Below are experts of layer 13 (counted from 0) of a mixture-of-experts language model. Rows are named router (the router's row for the expert), up (a neuron's input weights, with its number), down (a neuron's output weights, with its number) and show model dimensions 96-191. Each number is 128 + 24 x the weight over its row's rms, rounded and kept within 0 to 255.
Before each expert's rows: "comes before" lists some tokens at least twice as common just after its tokens as in all text; "comes after" lists some tokens at least twice as common just before its tokens as in all text. This comes from a sample of Wikipedia text that the model never trained on. Tokens count by the router's weight.

# expert 25
comes before: "2", "1", "3", "0", "4", "6"
comes after: "0", "1", "2", "3", "6", "4"
router [173 129 135 105 102 140 134 116 151 153  93 144 142 109 118 136 104 127 130 104 100 153 171 169 152 100  92  98 158 101 158 203  60  87  96 186 144 116 132 113 153 113  85 117  81  99 150 102 121 195 184 121  93 126  81 105 144  99 133  74  95 174 132 160 154 104 141 120 126 106 187 105 146 112  97 110 102 123 123 103 111 106 137  94 106  98 125 168 131 133 122 111 128 120 101  85]
up0 [ 98 125 120 113 117 144 122 121 132 134 133 132 115 174 134 124 130  82 138 152 134 130 143 144 127 108 127 100 124 183 145 130 136 127 101 134 137 180 130 140  91 130 108 159 133 139 129 143 160  92 118 159  77 131  84 126 143  88 154 124 160 200 167 101 131  96 111 128 131 115 129 138 145  99 143 130 114 137 127 134 113 118 157 142 146 137 130 152 103 176  79 118 127 167 151 123]
down0 [108 154 135 197  88 124 132 154 126 161 134 162 129 139 123 154 167 106 110 119 113 116 120 162 113 120 124 109 131 107 127 100 115 105 127 115 105 136 135  74 158 120 148 107 144 107 154 135 110 121 122 127 148 147  77 133 136 140 108 142 158  98 154 136 103 157 136 108 114 103 122 132 145 109 148 150 164 134 130 109 137 125 116 132 155 119 133 124  92 158 143 172 105 124 150 143]
up1 [137 134 108  86 153 132 141 158 130 168 133 145 128 113 128 119 121 149  82 168 107 142 105 120 103 109 114 123 134 134 174  84 113 116 111 137 155 107 126 142 126 140 180  96 102  78 155 161 132 100 148 102 168 163 137 137 143  81 116 146  95 142 124 132 141 128 134 134 144 109 119  96 129 137 128 112 143 131 143 151 153 131 125 135 126 127 115 116 161 114 165 178 163 109 140 141]
down1 [159 109 118 142  90 126 116 129  75  92 122 151 138 120 173 116  94 144 131 108 129 147 142 170 129 105 117 126 106 126 127 169 174  99 139 115 106 109 119 139 165 109 161 122 120 138 160 138 100 146 193 118  78 152 158 137 148 179 134 120 158 121 118 140 175 179 188 148  85  93  85 112 132 122 104 152 120 154 130  85 147 124 136 135 114 106 129 115 140 160 135  96 167 145 128 133]
up2 [164 147 125 113 103 153 123 140 100 132  58 172  97 123 176 143 168 171 109 143  90 141 103 126 100  73 146 101 104 112 133 144 135 121 133 148 159 168 155 139 115 127 111 162  80 145 151 148  99 132 170 131 109 113 148 150 139 125  93 117 112  97 140  76 132 139 135 136 153 121 145 115 115 138 116 117 133 139 102 143 136 161 143 176 137 156 135 121  53 115 116 116 174  97  89 116]
down2 [107 165 155  88 137 157 141 145 156  88 114 165 120 151 116 142 128  88 109 129 136 114 144 115 139 136 176 158 127 121 160 180  97 149 141 121 129 140 122 109 138 104  95 156 131  86 147  89  97 145  99 117 157 131 161  73  96 150  92 134 158 138 112 160 148 148 180 165 139 103 116  70 120 123 110 157 119 143 124 184 150 144 115  95 120 171  77  74  97 108  98 105 119 137 109 107]
up3 [126 136 162 137 143 171 132 124  97 137 107 125 116 150 153 149 142 131 133 130  88 152 152 147 114 145 143 148 139  86 132 130 165 189 106 143 128 136 132 142 149 113 131 116 122 149 130 136 117 136 161  63 127 107 107 128 115 128 154 103 163 142 102  73  96 131 140 182 133 161 122 119 120 119 105 146 175 124 100 124 140 131 129 132 163 119 114 138 109  91 164 103 158 103 119 140]
down3 [147 131 111 174 140 147 132 104 134 152 105 131 118 112 171  90 111 114 124 129 142 136  76 130 124 181 196 134 145 139 156 161 117 135 119 142 120 100 125  96  99 165 105 148  90 150 155 142  99 123 115 154  90 124 220  91 134 110 123 140 120  97 153 102 128  94 211 143 112 167 127 114  97 131 146 125 141 129 170 116 162 163 123 163 139 110 161 164 126 143 150 175 150 161 103 158]
up4 [141  91 167 145 134 166 177 130 109 134 143  96  85 103 130 138 144 141 116 172 163 146 105 140 131 114 128 133 122 121 124 112 135 141 154 152 138 123 104 143 168  89  88 158 138 133 159 101 106 182 135 121 118 119 139 174 163 119 142 118 173 192 117 116 169 163 150 123 133 109 101 155 137  99 115 121 148 123 131 149 112 133 139 120 166 111 151 140 140  88  92 155 160 165 134 123]
down4 [102 127 147 117 158 106 122 120 135 137 152 116 117 111 117 168 156 122 120 121 134  90 141 151 120 111 135 182  96 131 112 119 164 119 116 127  91 135 134 148 125 164 106 119 158 104 135  69 141 114 134 148 163 148 142 173 139 134 147 131 139 197 127 145 131 139 139 148 117 143  94 131 148 108 140 146 118 145 146 165 138 206 133 134 131 123  88 124 157 161 113 160 132 157  97 164]
up5 [159 131 106 123 151 111 145 122  89 152  58  99 116 166 157  73 125 114 113 168 136  68 111 159 132 167 110 104 198  81 111 142 108  98 125 153 142  99 168 142 141 118 127 100 154 118  96 136 136  78 145 104  97 105 110 109 135 120 108  65 107 118 139  82 126 119 169 104 107 150  80 145  97 120 143 133 118 168 119  99 158 127 136 141 131  95 157  76 168 121 123  66 144 117 125 178]
down5 [127 121 134 172 130 143 118 107 126  78 125 120 123 155 145 107 187 130 103 127 155 119  97 121 134 153  98 103 141 150 107 122 114  94 125 131 169 138 157 143 119 112 123  73  97 109 140  98 126  89 131 131 149 137 141 144 120 127  72 130 100 122 132 126 137 117 104 160 112  93  76  85 145 134 137 167 115 157 161 134 119 125 137 129 126 132 150 104 142 106 136 115 126  79 148 113]
up6 [113 135 116 116  98 116 126 112 131  96 162 105  94 100 135  88 112 141 103 112 101 163 137 164 138 100 139 135  93 131 152 106 118 112 136 133 133 139 129 112 132 127 126 102 144 148  78 137 111 143 103 128 143 106 143 102 151 133 151 151 126 126 127 140 132 150 133  81 120 110 144 128 158 141  97 137 133 185 132 165 116 128 163  95 105 146 107 110 146 106 141 155 148 112 130  83]
down6 [138  68 124  91  87 153 111 151 101 184 117 147 127 103 119 122  84 140 136 132 102  86 139 119  87 149 132 143 147 106 106 143 103 162 184 108 100 140 102  90  98 133  93 107 141 138 137 153  79 150 102 133 149 144 210 134  99 113  90 129 112 141 150 164 138 146 220 111 122 166 143  99 123 126 131 160 127 137 119 131 139 138 140 123 133 114 131 128 210 141 142 132 145 143 135 149]
up7 [135 136 130 112 127 152 152 134 109 117 139 129 113 125 109 146 158 118  92  99 150 122  98 122 113 143 128 134 170 168 103 153 144  72 119 142 116 132  97 108 131 166 173 158 130 131 200 131 137 130 157 154  84  89 137 119 124 107 116 154  90 104 173 129 142 162 105 169 134  94 133 141 128 146  71 128 146 117 127 108 131 150 144 152 139 107 132 187 132 128  64 127 192 111  91 155]
down7 [110  86  99 105 107 132 120 110 124 105 146 172 113 146 146 158 124 128 161 156 208  90 108 148 127 137 116 153 108  88  95 150 149 104 129 168 176 164  75 134 115 119 133  80 120 143 123 127 151 121  98 158 101 116 132 134 152 119 142 105 130 127 156 132 145 115  96 140 121 150 108 112 132 148 100  93 150 132 105  95 152 107 143 190 161 117 158 106 136 111  71 118 113 127 106  93]
up8 [106 162 135 121 104 136 134 153 152 139 131 110 116 136 162 110 148 160 140 116 132 142 146 142 110 122 150  94 111 149 123 134 140 120  99 143 117 168 109  96 138 145 116 106 143 138 180 122 135 109 125 168  93 133 111 140 121 120 154 119 132 118 161 137 184  87 118 114 130 112 135  90 120 131 127 183 126 127 137 140 149 126 136 110 134  97 131 122 155 131 159 139 107 140 115 127]
down8 [122 115 127 105 118 157  99 148  65 134 141 152 158 122 191 103 113  90 108 164 123 167  93 119 118 139 125 159 123 122 134 155 124 186  82 166  93 146 110 131 157  99 109 132 133 122 124 103 162 149 152 146  47 150 108 168 166  89 130 143 127  77 156  92 129 118 130  91 154 141 108 158 107 137 118 115 164 164 158 140 167 122 110 147 161 115 111  94  93 119 152 130 150 144 116  99]
up9 [144 135 140 167 146 116 159 123 148 117 154 114 119  77 127 116 100  85 110 134 108 108 106 117 145 118 111 115 145 118 108 152 105 119 149 132 145 116  80 150 123 158 117 116 129 136 151 141 153 164  88 158 162 120 153 110 114 137 114 144 114 136 116 158 134 133 111 111 116 112 131 115 120 110 154 136 143 163 147 134 154 184 118 126 129 129 116 151 139 148 142 128 106  89 161  98]
down9 [126 120  88 173 150 143 149 139  90 134 148  94 178 120 110 127 100 136 112 120 106 127 102 156 134 137 124 122 123 134 134 136 121 186 187 118 129 120  89 148 135 123  83 107  77 136  93  66 135 114 137 131 122 122 109 149 119 135 121 111 152 130 157 154  98 153 120 102 131 137 100 132 162 142 166  92 148 152 146 117 114 129 109 119 126 136 102 134 141 146  70 146  75 109 122 127]
up10 [136 125 121 177 121 115 118 120 150 119 135 132 174 165 142  96 181 129 145 126 125 121 157 119 119 122 114 100 130  57  69 181 105 106  76 149 150 142  96  88 154  95 102 133 139 155 109 147  97 133 145 110 151 184 146 115 164 146 122 130 171 162 139 155 107 118 142 119 101 123 102 105 125 125  69 157 166 127 113 119  99 126 139 128 113 145 182 129 136 153 116  80 126 111 122 101]
down10 [161 115 134 158  94 168 159 150 147 123 134 163  88 150 139 173 140 124 151 127 133 138 139  99 145 117 129 118 135 127  84 140 123 121 108 125 139 114 140  79 132 135 145 122 145 142 121 155 103 115 153 125 134 145 104 117 106 170 131 125 102 106 129 114 100 126 130 147 113  74  66 125 117  97 141  96 172 138 123 108 150 110 122  94 115 141 120 107 149 136 128 139 127 135 145  87]

# expert 16
comes before: " | ", " |", "; ", " |  |", ".", ";"
comes after: " | ", "–", ".", "; ", ",", "1"
router [132  98 137 167 105 146 137 123 179 126 101 175 122  80 138 101 122 107  89 120 147 174 119 139 175 147 140 137 145 106 159 145 134 153 142  62 162 141 103 114 124  83 131 124 164 131 163 123 191 172 165 144 154 123 196 104  93 130 138 109 111 162 142 156 152 106 135 152 100 161 158 147 189  91 194 101 177 180 127  84  96 114 112 141 153  68 160 104 136 144 132 161 123 110  71 106]
up0 [147 160 113 127 134 168  65 160 102 109 133 108 123 130 127 129  87 156 160 122  92 153 112 121 152 124 115 115 127 143  82 135 101  97 136 168 191 116 114 147  88 116 130 141 154 139 172 115 110 147 118 118 105 169 201  99 103 117 134 124 179  95 110 142 141 150 132 124 140  84 149 166 173 126 175 123 158 134 106 116 156 118  85 136 123 130 190 150 142 151 163  92 155 149 112 148]
down0 [119 150 181 156 133 117 110 146 120 167 168 137 122 135 144 111 123 139 132 109 151  97  88  72 160 125 120 123  91 138 107  96 145 155  59 137 139  94 131 160 119 159 123 103 110 106 140 149 120 137 133 144 132 145 138 171 114 127  88 130 140 171 139 154 151 143 145 116 128 122 172 160 133 130 146 151 160 160 145 124 140 142 137 144 155 141 122 140 127 161 145 171 137 114 135 165]
up1 [159 145 145 104 169 127 157 171 156 109 104 103 123 124 133 115  70 128 144 125 131 113 132 136 151 152 121 102  95 126 139  94 106 112 127 159 107 110 110 115 155 147 134 147 108 116 157 120 118 158 141 132 162 135 110  92 167 121 124 114 147 125 166 133 116 105 166 104 108 148 155 148 121  82 109  92 117 172  92 125 127 136 164 115 137 146 100 142  96 126 105 130 145 132 125 180]
down1 [179  96  94 169 128 110 157 153 146 149 123 139  96 137 145 109 104 108  88 132 133 127  97 112 126 137 112 121  84 101 128  87 146 178 126 127  84 134  91  98  99 136 124 102 150 118 146 160 116 121 143 103 125 126 158 140 121 156 146 134 128 107 132  92 141 121 110 139  77 104 126 108  93 139 142 142 132 111 142 123 122 136 105 158 132 162 159 118  87 115 164 134 167 139 123 101]
up2 [106 121 118 116 164 128  90 143  77 157 121 130 108 107 125 156 136 143 135 122 134 159 151 136 142 134 131  86 165 164 138 131 175 152 134 111 140 136 123 138 137 124 133 162 144 145 139 123 133 145 191 146 138  96 137  72 130 104 161  74 149  93 151 143 138 132  99 118 108 119 158 152 174 133 116 108 114  89 124  92 183 132 111 121 172 120 132 144 121 173 151 118 144 138  88 130]
down2 [134 121 124 145 117 107  89 117 153 102 133 118 136 174 104 147 126 162 138 141  72 144 113 125 153 102 121 111 145 103 144  96 140 127  71 117 173 139 125 138 100 189 123 149 121 108 112 129 137 159 124 109 137 148 143 125 155 121 121 124 130 147 103 161 146 125 157 141 122 108 122 131 157 133 171 141  70 170 130 122 150 115 132 128 132 160 125 137 109 127 123 106 147  90 139 163]
up3 [153 112 124 132 154 136 120 106 149 119 119 107 111 112 144  69 113 106 144 178 118 141 105 126  88 184 126 124 118 156 153 149 120 146 111  72 131 150  98  89 114 127 126 141  84  90 104 164 112 137 146 100 133  73 110 143 166 149 108  84 177 107 116  84 147 140 161  90 146 148 150 130 167  78 133 118 105 140 111 122 114 138 150 148 115 128 113 125 120 139 103 144 105 145 113 121]
down3 [ 91 112 138 127 128 130 177 105  90 163 107  73 134 131 155 110 126 107 119 138 139 123 133 111 120 113 152 149 175  81 108 118  84 150 169 125 179 130 117 104  70 114 136 137 131 140 157 143 118 125 150 113 134 111 167 116 124 123 125 134 124 109 164 126 117  91  81 130 116 114  91 126 137 150 108 130 160 104 130 124 155 144  98 144 126 111 149  96  80 145 120 115 124 153 126 123]
up4 [137  97  94 126 129 146 109 144 116 144  82 132 117 130 152 155 101 140 112 169 106 116 160 166 157 110 158 112 119 174 154 120 110 123 133 130  86 110 149 150 113 160 102  79 104 150  91 110 135 146 154 153 158 142 114 115 126 167 103 117 126 132 119 142 153 148 145  97 129 125 163 119  91 108  92 111 155 123 102 123 111 133  97 146 142 131 150 142 127 140 107 134 119 148  96 137]
down4 [104 155  82 130 168 112 133 138 122 143 151  95 166  93 114 107 146 124 142 112 145 116 186 160 103  87 134 182 118 136 136  83 139 118 181  97 119 142 131 117 128 172 137 135 113 114 164 153 138 148 119 119  94 129 154  83 143 133 130 141 101 114  92 150 137  92 104 126 159 140 151 144 130 129 122 121 163 116 108 125 112 139 171 109 143 138  67  99 131  91  75 155 140 152 111 143]
up5 [135 118 149 135 140 160 147 144 162 126 148 130  85  75 116 144 122 127 139 136 127 130 134 152 135 132  70 136 108 122 148 130 110 163 108  66 130 109 105 143 141 130  94 140 157 104 130  88 113 141 146 111  97 163 153 118 126 127 126 103 152 122  95 136 102 139 121 109 108 146 144 131  96  98  99 129 111 133 144 131 118 132 113 130 162 123 113 118 124 137 132 113 128 118 121 132]
down5 [121 146 131  72  98 117 135 126 138 141 162 148 123 138 163 108 118 105 122 135 103 136 136 119 165 117 158 150 102  74 131 189 173 117 135  91 123 132 126 167 114 152  71 155  96 106 126 142 125 137  97 114 125 121 129 144  94  71 122 107 123 140  91 156 147 121  84 148 101 145 101 101  99 119 147 128 149 106 157 106 108  89 152 147 142 145 166 102 146 118 133 127 125 139 122 123]
up6 [156 133 172 104  95 117 116 143 147 159 119 111 125  86 143 128 140 188 128 105 126 137 147 113 114 125 130 117 116 118 105  84 130 138 142 127 133 140  82 105 100  95 126 121 121 160 120 118 114 121 147 176 120 142 125  98 145 132 138 178 142  98 135  90 142 126 136 119 122 164 135 118 119 106 141 126 127  76 128 114 105 116  97 127 132 123 166 108 159 106 120 119 160 113 102 132]
down6 [141 119 132  87 134 143 145 114 119 123  92 136 115 128  88 122 149 165 135 119  85 148 114 155 141 151 123  95 130 141 152 168 108 103 130 133 124 151 110 156 134 149 148  94 148 101 134 142 115 117 107 165 111 145 160 129 107  80 181 119 122 112 125 122  94 116  84 126 113 153 106 116 111 159 105 114 120 163 112 136 132 126 147 137 118 145 137 147 122 106  92 199 146 132 194  90]
up7 [119 151 134 150 134 173 119 114 105 112 118 112 114 114 106  84  97 133  85 127 137 126 117 152 158 125 126 116  82 100 136 134 168 153 144 133 160 126 154  83 133 129 129 124 143 130 152 150 112 110 134 195 154 114 112 111 113 146 149 126 166 100 103 114 112  92 146 120 119 130 116 131 127 131 112 133 160 158 105  81 125 127 120 149 126 127 109 100 145  87 142 120 115 135 131 133]
down7 [ 93 117 116 111 146 140 111 183 101 137 109 121 128 110 129 118 116 155 111 141 155 105 117 151 141 130 110 108 170 120 161 103 127 172 140 137 145 179 102  91 145 130 113 112 118 163 168  93 111 136  99  55 128 138 126 140 103 140 132  73 129 119  89  96 115 125  92  98 141 106  97  95 135 131 115 134  93 168 146 143 161  99 184 128  83 123 129 141 119 124 115  89 134 134 114 131]
up8 [154 113 108  76 139 142 113 119 130 134 175 126 135 112 113 131 168 142 160 143 124  94 141 102 101 138 153 103 113  75  91 176 102 165  89  95 114 121 126 115 127 153 148 146 115 150 136  84 152 123 123 168  65 167  93  86 124 144 183 140 139 108  99 147 179 146 136 116 128  79 182 105 153 137 141 137 178 124 163 114  86 113 117 136 157 128 111 123  99 107 141 114 150 101 120 125]
down8 [144 125 130 124 146 145 121 156 110 113 117 117 130 125 104 114 164 113  84 158  99 135 150 143 152 110  85 119 158 116 122 148 138  94 137 142 127 137 116 116  98 106 126 139 145 160 127 138 120 155 154 112 105 147 186 126 125 140 122  95  96 134 142 144  89 164 123 150 129 143 107 130 143 119 162 129 103 155 125 148  88 103 132 125 151 170 160 153 157 158 125 102 151 100 141 128]
up9 [102 124 132 130 134 143 132 125 131 117 111  91 112 121  55  84 102  90 137 121 107 122 147 131 100 131 107 163 113 102 124 130 132 142 168  83 123 133 131  98  87 101 151 127 142 131  97 139 183 147 132 128  82 123 109 140 131 104 125 159 146 156 139 110 140 116 129 130 110 135 159 113 133 129 132 152 100 143 125 135 159  87 163 110 105 134 172 153 113 112 114 125 152 109  96 105]
down9 [133 126 162 134 110 153 129 124 150  94 152 164 112 133 111 111 108 108 179 126 136 143 136 126  97 105 118 129 108 143  94 146 130 132 107 120  72 150 120 167 135 118 155  93 123 163 161 125 123 130 138 123 152 188 127 139  91 117 163 141  97 145 133 107 157 100 149 125 129 117 134 152 154 135 126 100 140 107 127 170 152  81  84 101 143 132 152 166 155 104  91 120 146 114 110  99]
up10 [142 120 133  99 118 116 130 133 109  76 132 166 148 156  99  82 131 151 108 127 118 138 173 112 130 184  80 143  86 116 121 168  83 120 136 172 136 167 104 163  91 173 130 158 131 121 118 161 134 175 168 101 159 149 118 110 126 116 152 148 121  82 113 168 156  80 164 129  77 126 145 129 139 123 123 122 113 144 124 100 160 122 124  98 161  96 129 130 155  95 125 128 116 148 163 100]
down10 [153 104 123 166 137 108 142 141 126 111 128  67 109 115 114 163 119 101 171 128  98 101 141 102  91 138 123 160 156 108 154 148 116 145  90 153 157 138 124 119  97  99 122 127 173 148 119 158 166 111 156 130 120  92 126 113 134 107 142 154 124 147 141 139 126  95  35 150 123 139  88 133 134 118 125 130 151 140 109 120 122 108 108 112 143 122  90  87  89 134 152 186 127 114  90 146]

# expert 28
comes before: ")", ") | ", ") |", ").", "–", "),"
comes after: "1", " (", "2", " / (", "–", "("
router [136 112 138 181 106 149 152 123 202 150  93 147 120 125 120 102 112 126 103  97 134 122 119 107 139 160 136  88 195 114 121 131 142 155 142 135 127 115 113 158 106 120 121  86 106 135 179 105 158 102 148 142  94 117 162 128 143 102 114 102 115 132 119 143 128 116 133 153 140 144 196 180 145 104 167 157 129 156  99 139 128 156  99 112  81 115 142 148 137 173 154 111 156 115 113 104]
up0 [117  89 148 142 109 135  96 158 157 149 117 157 111 108 112 121 130 143 155 111 137 122 118  96 116 147 128 101 130 127 120  88 177 180  90 154 118 136 131 146 156  90 102 162 120  91 155 136 159 100  74 150 133 162  88 205 133 144 166 144 120 116 143  92  81 147 112 118 152  83 137 153 108  95 138 131  99 170 110 146 154 133 118 116 142 139 164 122 149 110 139 127 144 117  85 111]
down0 [127 191 100 128 142 121 114 152 119 126 131 106 152 139  94 126 136 160  76  82 133 122 122 105 138 115 114  89 147 133 143 125 109 157  95 140 137 101 100 105  68 134 132  89  60 178 145 135 151  78 210 155 109 144 153  92 131 124  92 108 114 147 105 135  83 116 108 130  97 154 103 142 123 105 150 107 104 126 129 169 139 152 160 132  89 129 116 109 169 104 145 100 131 116 126 125]
up1 [125 128 120 153 120 132 133 129 122 114 109 107 150 164 120 148 135 152 121 111 110 173 163 131  66 113 115 127 140 158  99  99 146 157 120 164  96 140 151 135 131 177 127 140 115 170 104 153 114 134 177 145 125 141 170 168 171 104 163 151 168 149 142 107 116 126  86 115 164 128 106 147 117 113  81 137 106 142 125  76 137 126 148 131 122 112 129 152 146 135 141 114 158 164 119 128]
down1 [117 120 123  94 116 124 117 116  80 160 128 144 132 139 167 101 131  97 100 140  90 117 125 180 170 131 148 112 116 101 134 169 137 113  93 123  82 117 113 159 134  83 159 159 118 123 132  98 119 121 127 120 129 156 102  97 124 168 102 108 135 136 116 130 125 104 194 135 164 123 115 185 123 103 127 142  61 150 191 140 119 128 176 120 105 123 113 142 135 119 135 119 109 105 130 170]
up2 [ 81 102 139 137 107 140 142 103 104 166 152 153 104 101 139 105 122 149 121 108 163  95 125  99 106 154 125 127 107 139 114 125 159 112 125 112 151 109 127  94 108 113 130 129 146 132 117 111 161  91 141 138 137 153  88 122 107 110  93 119 142 163  75 165 108 148 125 130 157 134 115 146 146 146  95 149  90 120  73 127 151 118 159 131 129 120 138 128 170 114 116  99 117 137 143 113]
down2 [174 119 107 119 168 141 105 106  77 127 156 124 140 142  97 116 135 144 133  90 110 132 143 140 181 148  94 114 136 189 138  86 124 158 138 107  93 129  85 162 118 106 139 142 124 153  89 139 132 115 145  93 133 121 159 126 139  97 133 132  92 158 155 123 142  99  72 132 131 143 173 120 136 114 174 129 145 169 162 122 144 143 112 119 157 115 128  96 120 137 129 144 181 105 133 117]
up3 [150 139 140  82 113 146 122 179 147 100 128 149 178  82 121 109 160 111  86 120 123 114 138  83  91 117  92 137 131 123 114 137 141 142 155 161  99 135  97 137 150 136 122 127 120 154 149 143 130 102 148 102 109 106 132 102 131 103  72 153 128  89 144 143 155 145 145 114 145 136 150 128 126 103 102  78 111  90 109 126 122 121 130 128 111  68 105 117 111 145 111 161 172 130 139 123]
down3 [ 64 102  82 134 146 167 169 153 119 106 100  95 117 158  52 126 139 131 101  89 153 147 127 102 132 132  94 166 151 145 138 166 142 132 122 158 159 145 110 147 103 150 111 144 132  85 139 140 137 127  84 115 107 135 130 146 125 184 131 156 136 126 126 153 143 129 170 135 175  93 103 170 123 169 112 148 119 145 158 143 161 150  83 117 132 115 118 117 146 155 155 125 133  90 108 130]
up4 [109  98 126 133 147 130  82 146 190 163  80 107 101 168 164 144 135 141  99 127 105 141 135  85 151 116 137 174 113  91 106 108 139  81 129 125 139 119 106 106 149  85  95 134 134  97 163 117 142 148 128 114 117 151 116 107 135 135 129 155 117  87 180 128 117 100 137 120  97 181 157 148 127 124 164 122 156 144 108  68 111 126 129  93  94 120 146 100 146 125 162 129  87 143 114 114]
down4 [146 125 132 159 103  96  64 121 143  99 117 106  98 112 137  87 111 132 142 163 142 170  82 158 105 131 138 104  97 138 145 164 128 109 154 153  84 132  84 156 126 108 137 118  95 100 119 128 155 133 149 135 155 109 121 148 118 105  86 175  85 148 103 127 120 168  66 126 110  92 136  73 119 117 131 140 161 137 126  96 139 115 119 102 172 106 144 144 109 133 166  74 134 151 103 152]
up5 [116 129 132 142 155 134 116 176 134 134 149 111 150 106 110 115 130 151 123 147 122  82 147 132  78 151 158  95  99 135 102  92 141 141 102 143 146 129 127 153 105 131  85 162 115 153 143 116 142 121 138 107 135 130 184 127 152 144 142 100  94 156 106 136  76 107 140 156 119 146 118 129 115 156 156 117 123 171 117  98 103 130 128 121 138 120 122 142 107 121 101  90 115 108 103  98]
down5 [118 158 145 152 112  84 123 136 118 144 125  69 165 119 116 114 121  79 123 144 105 145 115 112  88 156  96 119 136 144 154 135 138 106 118 125 135 121 153 145 105 106 151 140 122 136 158 116 126  77 107 177 117  99 153 139 156 150 162 138 150 151 117 115 141 100 134 106 139 155  90 120 132 103 134 152  95  94  89 176 151 149 146  90 145 150  79 163 130 109 116  81 156  93 179 114]
up6 [144 156 114 122  92 124 128 143  89 105 141 112 158 156 122 103 123 117 137 114 137 158 117 153 120  88  95  88 163 130 131 151 151 122 127 141 128  89 110 116  92 107 131 101 167  98 130 116 157 144 152 158 136 153 152 107 146  79  93 166  98 140 118 155 149 107 151 118 142  79 118 105 121 107 109  92 182 101 112 124 130 135 114 105 137 131 149 180 156 112 148 146 133 130 129 117]
down6 [124 140 105 122 117 142  83 150 167 122  95 144  51  85 165 171 169 146 137 133 104 127 143 120 116 112 162 129 121 132 135 128 108 124 121 136 117 152 126 138 142 127 155 160 131 129 109 133 124 119 145  82 135 145 160 123 145 124 112 110  99 132 105 148 136 176 152 155 110 144 128  91 132 138 112 102 138 117 106 137 182 152  85 121 139 175 229 129 164  92 120 144 144 131 117 117]
up7 [143 112 115 114  83 164 145 126 138 148 130  92 129 152 139 117 141  69 155 140 142 111  99  98 168 116 166 133 123 150 102 149 171  96 146 179 147 144 114 106 136 140 126 123 141 110 129 131  94 162  88 131  92 120 152 156 124 124 124 168 125 119 111 115 167 127 131 163  82 143 119 133 120 146 103 134 116 153 142 146 116 141 112 115 136 107 112  95 123 159 105 158 141 118 135 146]
down7 [190 128 136 133 107 145 152  97 128 155 116  64  99 146  91 111 129 121 130 129  87  88 120 104 153 112 139 139 124 187 157 141 154 138 128 122  96 118 169 116 152 191 124 130 116 112 125 117 122 129  91 114 117 113 137 192 157 124 142 109 155 138 123 117 146 139  36 140 103 133  59 165  98 118 145 117 161 123 153 144 134 151 126 112 130 147  90 138 111 102 103 146 110 156 140 144]
up8 [111  99 102 113 148 114 134 146 145 126  89 106 118 162 151 112 114  95  98 116  94 121 136 118 129 139 159 117 138 125 129 148 136 115 115 109 161 120 124 116 167 132 126 140 118 128 141  95 137  71 121 127  76 160 118 117 107  93 125 138 148 100 112 165 108 141 174 166 153 134 116 114  86 135 161 133 151 125 137 123 144 130 147 107 120 134 173 182 143 119 131 117 151 145 113 109]
down8 [124 100 129 151 130 138 129  90 102 139 123 137 125 111 102 136 121 156  94 122 159 102 157 126 126 160 158 122 145 166 140 177  90 134  98 152 135  80 136  85 154  98 104 122 181 138 126 139 118 135 149 113 120 160 185 124  76 131 126 117 115 120  65 103 115  80 113 142 145 170 148 119 167 130 156  99 134 102 143  94 154 135  67  89 165 136 132 133 155 154 137  99 100 115 122 159]
up9 [149 147 114 112 129 134 123 138 163 148 166 139 134 148  92 147 160 171 117 124 135 109 144 129 116 167 143 109 168 119 157 164 171 112 147  99 138 143 184  91 131 146 138 130 145 150 137 124 150 163 184 148  58 111 150 107  88 146  72 128 133 123 129 151  81 113 155 127 128 124 124 132 151  74 150 147 128 157  99 140 129 113 150 110 143 130 121 168 148 159 137 113 128 145 160 133]
down9 [ 91 117  94 151 113  97 152  97 177 121 103 143 138 107 123  87 183 154 148 141 132 145 132 156  71 139 109 136 159 137 107 149 115  92 161 102 141 113 145 121 150 147 123 107 119 146 116 138 123 130 172 107 115 137 183 187 107 146 119 129 165  94 125 158 153 140 159 132 141 102 147 129 113 114 102  98 118 150 143 140 111 101 145  97  99 109  78  99 110 134 143 117 127 114 130 120]
up10 [150 110 161 150 123 139 168 102 126 122 117 146 158 168 143 190 102 117 137 172 122 101  74 164 113  81 164 137 136 118 110 110 118 153 113 121 120 165 125 157 150 145 143 131 145 101 148  79 109 152 149 119 135 106 132 115  96 119 115 126 127  99 140 102 101 154 133 138 103 128 107 102 139 119 131 137 167 120 150 101 149 148 105 119 121 139 133 213 140 122 106 135 155 122 104  95]
down10 [127 138  77 116  94 131  96 125  83 106 148  89 133 134 103 172 109 124 175 157 144 120 125 128 141  43 116 144 148 123 118 128 145 118 123 141 128 129 147 109 103 156 106 151 147 157 123 151 118 186 129 149 105 164  96 170 137 119 147 127 130 135 114 145 186 141 111  91 146 136 125 143 120 135  91 140 123 115 120 124 176 149 100 135 140 139 130  88 118 155 174  92 116 161 133 131]